config.yaml
d_expert: 80
moe_layers: [2, 3, 4, 5, 6, 7, 8, 9]
balance_loss: 0.000253
router_bias: true
init_std_router: 0.0167
vocab_size: 6672
norm: "rmsnorm"
norm_eps: 1e-05
learning_rate: 0.0082
max_steps: 7435
Below are experts of layer 6 (counted from 0) of a mixture-of-experts language model. Rows are named router (the router's row for the expert), gate (a neuron's input weights, with its number), up (a neuron's input weights, with its number) and show model dimensions 128-255. Each number is 128 + 32 x the weight over its row's rms, rounded and kept within 0 to 255. Numbers have three digits each.
Before each expert's rows: a language model's description of what the expert responds to. This comes from a sample of Wikipedia text that the model never trained on.

# expert 23
It responds to: Closing quotation marks and parentheses ending titles or terms, often before a foreign-script gloss, plus endings like Street, Airport, river.
router:155136119118133180154104139132055131124139190146115156139179113087134093154101121133126165104167150155153142115150139101199083146129146118137130130136131097117128134148086089105203137097066128169132117168143131115154108143161134108108070138063095120093169152137150124169182136189145123150140163125168157173139176172088172119108210130121181096135119135109149171160160132125065118109103
gate0:145152112186092144104119144132135178076131109164133164127137102136130137177151092133151127162107177123117095178143101095138138095126201150150061114134137130127134042194140139128178171178117034149163112106113108110141172137169069107164107111192138121117123115078151086119132132090153148111135166154119099098146159184183147106058142139127094159109142183103110045150142104141153143101120
up0:075178141097148095169152133127105060108095052125126146136122164153119133099152119090148137106105123173128115119116114156155098174125159065115157155117130085203128135119076108027089129109107137159125097090135112172131127077091121126122123139115113158112130140078062090156211114060144152140135127102164146058119134110125089122124098149052099155120148145133149136151144155129130112128082
gate1:050096064120093123113137114152128105113087125131085137146140153079112132201110166121149118175119124142121145102130113133157203136198073173106152174109156091088144179095226121107098157143171156150128092052122109095157115142143140088152146123139111138120133092115089118109142166160146113150077159157133112165107073215143080146162136120132122127142166108137125175085076115176177086178063
up1:129156178117143139151081139137143115093121159153146110083132109164083130093170158097118112131161122111149141146154096138147128132165139164220132131172165146139175077150087129171151110119119144204141087199133149130146074168120122123085144219122083105085131073085149113122156110096134159072145098108143126099139149116137115101161089109114176097087104149145079072191185118134157068140099
gate2:190138128149141093117123110146127156139118156153127123080157104111139105179109233098122169143135178135155157126102075131153116109131179145135122200174138104151185126161121169128123163111196158144143118122065127121112118166162107086140141149125158156185170130150120096126136137146201140147111122177131139151106136097151151139135103124162062120169170153073064166112142063125091125114072
up2:155156138115178064099106145124127135126148182116158124111103154116112130118086248127143166094137056148098161171133159117150124106106098129147099154099155019114142194080120165126095152129184150107100111118058142111138111165169141117102096154115045103164173100154065072116186113139144127154117121219087122147118139105164180142089119172119116097127146176066196201140166156123131124092103

# expert 2
It responds to: Words inside names of institutions, places and countries, such as University, Museum, Royal, National, United States, including word-final pieces like Def-ence.
router:058152079092141160169098089104141124074110141126152161127138102139129133189090158111134067154133112092142139120149145130072090131166140101069149129117125127069143140111129136112139146109191155170080162165124130148072148182112124079105088163148127108073107148149111134136194151162126142157127103117121109118113110115144100088206116172146115154153111179140062172181221129165137083121155
gate0:080061132150150143181149079167133099162098120184086124120087085131093103160097144111163130017098110138149114131091082146160149108117136098082135131125165136170165081154107115150122127137160117128167126050085148138115135138062124130071089133071125178153168090146115118169134173153117068094100146099115101114093136149151108150115171171127165128171092144145090166170162154050162134196129
up0:059091186146120143141063136114101116108128168157168092142106109122143163160142165128130110124117085048081128148118112081168165121109157181122134151101157134146110134148115143108125098142103121081076133065064105192119118172128211115112127116126131107102110179093130149232125093107133151101127163141178099069126119164114149123123106148151098062122134128164121155127106093161182117151088
gate1:217117152143139158107151086129157103169125090163092159120147181148114173157123113108165116109192136106172095146149082126166141109068147144130136144163198203113106073109128162150114097105152094131113109148120129139142091202143205157140117105142141090190131117085166115089122174106152134089150125126064123124102122110187131109159137150172148174112212143102097159096162123156171058143142
up1:103174104125119120189115117145196125119100149100106085203117125100134138087112160118177134118095113167136114098095126146171097045165102096109110143102088085153087120145111065150201123115144135004208124120173096139176106114098150109151115173134099150081142139134158136065054145151150196094108107087151176134096161138118114163187120195154105104157110121159130166153167102167120142120148
gate2:165104077115125169161090147063121099097076089127125143149075170125185117079096090174149112113074113123106148047101134155107131175145133126149137128105173125150139141136135124168152182132147118094105105133102101135112091113133074172137081123078137133136065067176084055134153183132206149116114116107154144107147108106171074089112145111128127156089116137166146132095088112125143131102120
up2:124167147186102158122126153144076081109130192098121123129158135142151149154123146169135126140094128107052089146102141096129134129160138122143164151111087099098134136178093152111125148109181151089124127164120096097124083151112095155071113187141085119141082093117095082100155101109148128062105146075055092161140166054138096104158122164133162137155073131074102201092180127115093123162157

# expert 21
It responds to: Auxiliary and main verbs right after a subject pronoun or noun, such as was, were, is, became, had been.
router:122138137076092111153161144102160121123173112132105112154171068124135130236145173119086111132130137140150153077118116164161091137144162123137224122090133128098122111166131113105094174114092086136135118143127160100111114124135111133113085079113102133101098096114151157125112100107169148160112209130206152115132154090140085136086120121134149153152092098141145114127170130197160151092163
gate0:162060139121094155114075154112145149131174139148111118082139123084157082080149153139108100091106104191134137098099103122140185147183117124105096154155123129125066135147112138112131135049111104174139132104153134158186177134083081158108136119125157074175124143069129125089126087120128087163181122161170143179144165172140114105163120119162090146106104124154110120141106143112104183096168
up0:115197170155139105151123083161104122168108114117167151181147145139079140146083097079132172119149146039130119138107138108149118161129132058150116158110143094131168144131108046206132130238159151119094110175094156156115114097094138123135117116098137177068138127189104174130137156160134123099082100147118096099105099112115208148130204118074129131126173160103111118120127165134128089132091
gate1:130165107168126078102126162137125181119103098119080083080134130177119135154147208104143118186130163090136131127170122147102107087176133099129145095098179147130115125144074149134037169127132141121137169013114128122125150140155105111141093108085108215180077117133108120123123071091091180149195117135111119141166067094120104093160156117120137131178094124143144128109160132143107142115163
up1:112150084134117107120127101151126139044170111097130075122113130139105095090126137144114155179080126145133106163134111151198125125122148152148122148103154185151139076095178155120067136122183147151157184064124149093089146113116132135151191124149146114142042146133107139119084077103113044118154068118132082148135177142156108152096174172153089124086165084127215104081176141121182117056152
gate2:098090104161105082135152138161116128033162108072128117125127177159094076176040171087147178116138159084128119119129134093116142127154161082128109092131124126110164076076067170182097196129232135120110137102157175145136155138124130149092088139096115118166122147147140127134126123152111078117079136160091101084022133120143123114102117144123115160084155183138167147157086097156158151108142
up2:138183160148103135101092112130213140210109127140128145100129125061168170110204072154062092139137071137149091068148180103151075149115063131114096135109122125087179180133106102128130102101098168127119121189053129124147127175149132099154157131143129082129166152119099122148169135121170162103169144120128162177174091095123127140159174096134151114147172113132025129143152160087116125188103